config.toml
moe_layers = [4, 5, 6, 7, 8, 9, 10, 11]
routed_scale = 5.66
balance_bias = false
lr_router = 0.00492
vocab_size = 8192
optimizer = "muon_hyperball"
batch_tokens = 131072
Below are experts of layer 5 (counted from 0) of a mixture-of-experts language model. Rows are named router (the router's row for the expert), gate (a neuron's input weights, with its number), up (a neuron's input weights, with its number), down (a neuron's output weights, with its number) and show model dimensions 0-191. Each number is 128 + 32 x the weight over its row's rms, rounded and kept within 0 to 255.
Before each expert's rows: a language model's description of what the expert responds to. This comes from a sample of Wikipedia text that the model never trained on.

# expert 62
What it handles: Kinship and role nouns
router [132 136 104 121 127 124 130 167  96 138 160 141  93 163 144 153 133 178 119 174 173 152  99 123 147 150 120 143  95  65 167  79  73  89  94 114 129 137 130 106 149 147 114  96 165 141 174 127  90 144 125  93  43  94 179 135 100 126 189 100 153 171 138 106 120 113 105 150 100 157 140 150 141 156 164 165 120 132 120 121 151 165  88  99  64 121 134 107 139 103 181 118  69 150 105  99 141 133  97 126 134 153 152 168  96  54  96 151 189 145 143 100  95 103  99 131 174 107 177  83 180  46 137  67 137 136 106  86 118 110 140 151 145 119 120 153 196  92 106 125 169 131 131 144 116  91 161 126 124 146 109 164 148  72 195 122  81 174  76  68 162 146  64 107 174 130 147 164 119  98 120 119 192 150 132  82 109  98 157 208 121 124 107 117 175  97 101 137 160 173 139 158]
gate1 [114 150 134 120 134 109 159 137 158  52 179 121 142 105 189 117 164 107  87 177 116 179  69 137 175 203 146 102 160 110 157 141 156 195 105 132 163 134 186 107 175 135  94 131 103 113 107 111 193 152 120 176  91 122  96 150 105  93 180 148 120 166 107  98 131 158 156  90 117 104 124 146 125  99 132  71  77 121 111 152 116 107 149 151  91  94 159 113  97 170 144  85 177 111 117 154 114  92  92 209 170  88 165  96 152 104 100 139 134 193 122  99 143 153 163 121 106 114  69 133  89 144 141 122 113 112 175 171 149  52 138 167 132 115 132 116 131 115  98 139  90 143 119  88 120 159 110 121 123 112 121 110 170 156 177 140 125 152  78 138 127 120 106 105 196 153 132 111 134 117  71 106  60 133 161 147 113  64 112 135 153 104 139 164 107 227 102  91 124 109 107  76]
up1 [127 126 180 121 115 167 104 119 138 145 102 101 126 197 153 161 123 125 120 199 151 152 126 136  96 102 108  64 125 130 126 102  91 196 130 120 138  79 226 143 131 127 100 135  68 126 103  81 146 189 116  84 116 159  99 103 168 177 123 121 103 118  71  78  89 115 187 105 139 185 134 124 129  77 111 142  75 131  90 132 179 179 129  99 132  91  25 152 147 171 167  92 133 140 190 160 136  79 123 116 123 131 108 121 110 125 110 137  85 164 129 128 141 145 200 109 137 142 132 171  27 141 127 132 144 104 111 101 112 147 151 135 128  97 103 110 116 152 149 137 164 133 141  76 128 132 118 134  92 111 129 161  72 154 120 141 111 189 144 102 164 136 116 119 104 109 108 131 150 162  96 120 165 108 143 159 120 134  99 103 140 149 105 133 121 210 118  60 133 175 115  45]
down1 [133 145 119 154  84 145 172 179 126 208  66 121 122 114 165 126 129 130 115  54 151 146 149 107 100 165 138 139 147 152 112 144 165 146 121 100 105 105  97 101 124 162 150 126 109 154 132  96  56 172 115 154 130 136 167 110 187 183 106 145  98  65 137 127  98 193 127 154 172  95 150 156  96  88  76 110 109  97  83 100  80 134  93  95 139 121 152 132 119 150  71 171 155 103 169 141 100 103 143  74 147 138 178 178 120 157  93 182  89 148 127 151 144 177 100 110 179 102 151  70 143 120  54 140 179 141  72 168  82  95 132 194 147 103 128 141 140 145 132 138 117 149 146 133 114 154  96 143 152 183  44 177  41  89 118 101 122 116 127 100 103 115 107 145 151 111 121  83 111 160 142 101 114 119 137 109 117 152 139 133 201 183 168 152 152 103 137  96 135 143 139 108]

# expert 29
What it handles: Table entries and digits
router [135 181 107 114 162 161 136  86 141 121 105 103 163 130 149 144  93  62  51 139  66 136  93  88  86 165 103 108  82 163 129 143 172  78  62 155  88 133 160 172 163 167  93 129 135 140 134  96 121 138 114 151 162 142  85 106 129 156  99 136 148 128 174 148  60 109 190  88 166  93 148  95 145 112 129  62  93 113 110 161 119 148 110 133 129 151  63 128 130 104 122 162 125  93 135 107 146 151 133  97 148 144  98 125 122 152  93  34  94 119 176 144 104 123 134 143  94 172 122 146 151 148 136 198 119 149 155 101 137 157  65 148 173  87  66 148  95 184 154 170 151 116 160 136 168 105 122 128 159 128 146  98  76 106 153 137 135 174 165 167 133 179 132 112 143 138 122 132 156 167  98 145 102 135 172 163 176 128 114 109  73 124 169 136 144 105 125 195  70  70 191 114]
gate2 [118 140 131 169 134 155 155 104 142 114 173 126 145 128 178 117 164 148 131  92  61 127 147 109 102 165 106 105 132 167 119  91 112 170 146 147 139 129 102  84 140 142 146 107  81 152 119 150 130  92 134  99 138 125  72 117 104 125 181  91  55 142 139 174 153  47 138 162 217  94  95 118 110 112  93 146 136 123  95 132 145  95  53 109 135  89 100 142 170 126 134  90 133 205 102 132  96 153 124 151 144  85 102 215 141 101 129 205  99 172 108 116 164  94 118  86 156  99 182  83 151 136  99 136 109 114  88 190 160 125 172 180 149  86 105 111 133 141 135 116  99  99  80 152 122 107 133 129 129 116 141 148 128 151 154 119 108 152 122  98 164 146  95 172 147 136 175 134 195  78 107 104 121  51 106  83 128  95 130 149 106 151  69  68 158  69 154 116 133 182 110 179]
up2 [134 112 155 115 123 130 133 107 101 103 146 142 145 154 129  93 116  94 111 165  80  83 114 112 105 134 132 101 145 111 164 147 154 109 113 174 139 145 129  56 106 121 114  76 180 141 132 153 249 111 114 188  82 155 150  82 122 101 124 113 107  90 121 158 135 114 134  79 154 129 163  81 181  91 140  83 159 139 170 130 137 125 164 128 103  94 175  79 101 159  74 127 173  40 129  78  94 149  95 163 189 186 102 140 156 193 163 199 103  64 106 139 145 122 130 140 131 153 126 100 123  94 130 133 143 144 129 115 161 131 143 110 107 115 156 129 144 182 109 132 126 131 147 215 135 190  86 138 124  93 101 135 215 155 164 125  99  51 100 136  79 126 136 109 132 100 155 104 106  76 183 140  95 170  85 155 103 104  77 107 121 107 116 136 140 133 137 108 107 136 122 110]
down2 [116 115 140 110 111 166 144 123 132 161 121 161 103 154 139 156 131  82 105 157  79 109 129 121 110 170 140 109 144  92 124 142 208  66 117 127  77 158 107 102 168 200 166  94 140 164  97 115 132 148  92  85  90 115 149 145 169 136  96 138  99 105 126 123  78 135 111  57 139 131 100 134 130 101  92  88 176 172 189 111 114 189 137 166 126 112  78 162 171 156 183 130 117  79 156  93 163 155 153 154 112 187  96 151 118 177 162 101 134  32  81 165 136 155 169 109  54 137 155 147 115  49 158 139 110 189 131 169 125 157 146 120  98 145 112 166  94 135 139 108 141 118 147 145 134 130 104 176 117 157 183  99 126  95 133 153  68  99 103 144 122 160  95 145 141 115 114 163 131 120 124 174 118 142  86 124  99 125 110  91 118  83 185 108  64 149 105 185 171  68 129 100]

# expert 9
What it handles: Event and abstract nouns
router [123  79 170 140 110  73 161 119 122 143 167 111  88 143 170 125 133 137 135 141 154 182 149 172 194 148 142 138 136 140 189  62 103  71 169 146 131 160  77  94 150 113 209 151 163 124 160 102  70 162 133  75  86  99 163 115 179 130 160 115 120 134 157 137  85 105 148 112 123 114 149 112 115 148 184 154 118 114  81 108 139 124 103 146  98 124 132 172 167 101 162  89 105 120  81 125 118 165 155 159 111 186 163 136 149  96 143  86 161 157 107 141 114 109 107 116 120 141 145 132 170 103  84  91 163 110  92  75 106 120  97 139 111 170 103 142 161  83  94 121 129 174 109  76 102 124 171  88 105 148  86 197 151  94 180 137  52 138 145 141 116 100 123 115 147 134 143 132  78  71 136 156 141 155 167 104 176 117  97 177 102 100 149 184 210 110  98 154 163 201 147 155]
gate1 [133 111 134  75 168  72 120 108  64 118  74 127  84 132 103 153 153  94 142 136 136 141  66 168 131 163 135 140 146 173  87 122 134 121 135 152 129 142  81 152 142 166 171 113 112 141  79  96 172 162 139 129 119  97 114 105  96 144 218 121 137 114  97 186 145 133 167 144 129 102 132 134 100 128  51 143 109 138 107 172 148 133 148 144 122  90  82 189  63 161 123 143 133 106 129  72 182 168 153  96 168  63  86 118 107 108  66 135 116 124  89 165  58 152 120 143 157 115 124 146 123  93 136  94 113 122 140 138 104 152 110 151 202 161 138  53 143 206  98 121 110 125 153 128 115 157 144 108 122  40 132 138  98 119  62 120 152 178 147 123 113 146  93 153 174 160 161 141 151 169  82 127 137 190 120 151  68 135 173 150 139 132 138 108 144 122  80 144 198 142 114 154]
up1 [137 183  90  89 144 159 142 133 127 118 158 124 106  88 172 127 147 136 146 152 129 125  71 174 173 119 143 204 105  83  96 148 182  83 147 138 146 134 135  80  90 157 118  96  70 102 144 178  74 106 130 101 157 149 114 132 136 119 109 128  79 155 146  83 137  80 138 138 174 160 122 112 137 154  69 148 121 164 139 144 138 165  34 149 126 110  81 158 122 208  65 168  70  83 123  86 104 109 179  62 164  82 149 145 145 138  55 131 130 170 124 197 140 128 106 148 187  98 149  85 116 199 127 117 114 149 178 152  97 152 100  77  63 129 183  69 134  78 124 109 134 127 131 116 116 127 153 125 147  90 146 134 149  84 155 104 197 104 147 148 145 116 145 131 171  90 125  74  95 151 109 128 128 132 149 140  90 124 148 147 136 114 140 111 121 184 111 122 107 149 143 131]
down1 [ 87 138 122 105 153 119 164 152 109  92 158 116  71 128 204 131  99 148 147 104 147 136 139 152 203 136 126 122 108 124 130 118 179 140  97 163  71 125 134 113 157  94 135 157  83 111 102 181 113 133 120 162  57 128  98 124 124 133 190 123 120 140 117 121 185 146 157 109 208 177  91 136 154  98 109 163  71 108 151 141 130  92 165 180 112 113 134 136 122  89 119 142 144 111 179 182 158  96 133  97 103 177 117 143 147 109 180 196 152 110 124  86 108 103  84  99  69 136  38  90 134 104 108  97 114 125 105 109 151 152 132 101 125 150 126  83  82 156 189 124  81 113 124 109 169 143  97 203  78 159 128 149 178 120  98 154 128 126 156 147 151 160  95 201 161  77 155  54 174 110 127 129  55 127 127 125 135 127 141 155  88 145 124  90  76 147  96 138 114 155 120  85]

# expert 59
What it handles: Institution and place nouns
router [115 137 122 113 103 122 188 168 116 116 154  96 134 202 126 176 134 119  43 151 162 156  80 152 132 130 112  69  80  91 156 100 105  85  89 124 122 177 132  73 130 152 146 135 221 153 167 138  95 136 121  73 134 120 131 178 106 145 173 122 117 121 173  56 131 146  67 131 117 128 159 124 129 149 133 152 136 146 133 135  88 135 101 122 135 118 147  85 153 155 136 146 113 107 119 106 100 152 113 109 130 103 104 162 114 122 119 115 152 166  92  52  75  91 136 144 127 148 181  46 215  90 129 153 141 172  93 130  92 162  98 161 128 137 126 100 138  70 119 167 165 131 117 147 120 131 194 167 114 117  91 125 166 170 162 126 151 186  79  94 135 138  77  96 133 149 124 179 105  85 134 121 104 158 159 143 157  81 100 122 115 165 129 139 203 137 130 215 130 163 139 155]
gate1 [133  96  96  96 127 168 139 103 141  95 161 101 104 158 175  61 163 123 152 132 100  82 112 137 187 117 119 132  98  90 156 139 129 154  87 112 189 135 109 175 119 186  82 122  75  92  52 119 165 142 153  97  85 235 176 147 183 148  92 117  98 202  98 122 109  94 155 119 122 140 163 100 143 135 129 125 185 119 160  83 103 155 108 104 152 154  76 138 171  74  94 167 168  78 129 147 163 131 149  84 105 109 130 124 169 128 138 111 145  66 112  98 119 140 105 125 188 165 104 154 137 175 143 116  99 138 129 134  53 137  92 104 191 134 130 114 111 184 145 169 176 144 129 143 131 138 146  88  75 136 113 116  80 177 134 134 123 124 144 110 126 128 152 143 145 150  82 106 141  95 104  74  89 102 168 162 155 127 114 109  92 135 151 144 153  86 119 115  55 151 130 189]
up1 [125 106 137 117  84 192 124 153 134 117 191 112 130 103 158 136 121 123 152 149  58 109 109  86 148  93  90 173  85 114 141 155 132  92 110 133 125 141 158 169  68 172 110  73 126 113  70  62 122 142 153 126  57 226 115 139 111 168  67 121 145 150 134 148  85 108 167  89  76 173 142 121 153 124 104 135 206 128 187  43 108 139  87 103 180 109 123 133 162 131 139 143  98  98 119 156 164 121 137 107 109 110 168 103 187 134 159 124 105 130 144 169  73 176 115 118 104 167 140 140 148 153 149 106 160 107 160 104 114 151 128 109 124 166  96 122 115 174 184 135 135 160 108 149 149 137 104  91 140 180 127 125 123 136 134 165 156  75  87 105  75 143 176 155  98 148 123 206 136 107 159  73 150  95 124 169 128 131 110  90 122  80 153  64  97 155 102 147  98 146 100 161]
down1 [160 103 129 146 134 135 183 186 207 135 169  82  94 150  84 100  99  79 136 180 129 134 141 143 172 179 101 151 187 122 137 156 113 150 127 116 143 112 191  87 105 159 130 127 161 172 103 143 125 103 121 103 123 120 122 150 110 138 126 151  89 170 123  86 163 103  94  91 150  68 145 124  92 144 136 133 120 145 157 125 108  63 141 170 177 126 136 137 112 111 130 146 107  50 160 132 121 163 181 120 124 116  57 172 128 126 157 144 102 155  83 107 113 110 110 128 121 149  81  91 114 162 111 138 155 119 138 111 116 103 118 105 133 177  94  57 167 115 147 125 137 137 132 183  88  95 160 148  71 191 132 168 155 210  63 103 143 111 130 103 163 125  87 110 160 159  97 107  90 106 118 130 122 155 190 168 182 113  87 138 121 108  75 121 188 141 152 206 113  61  86  86]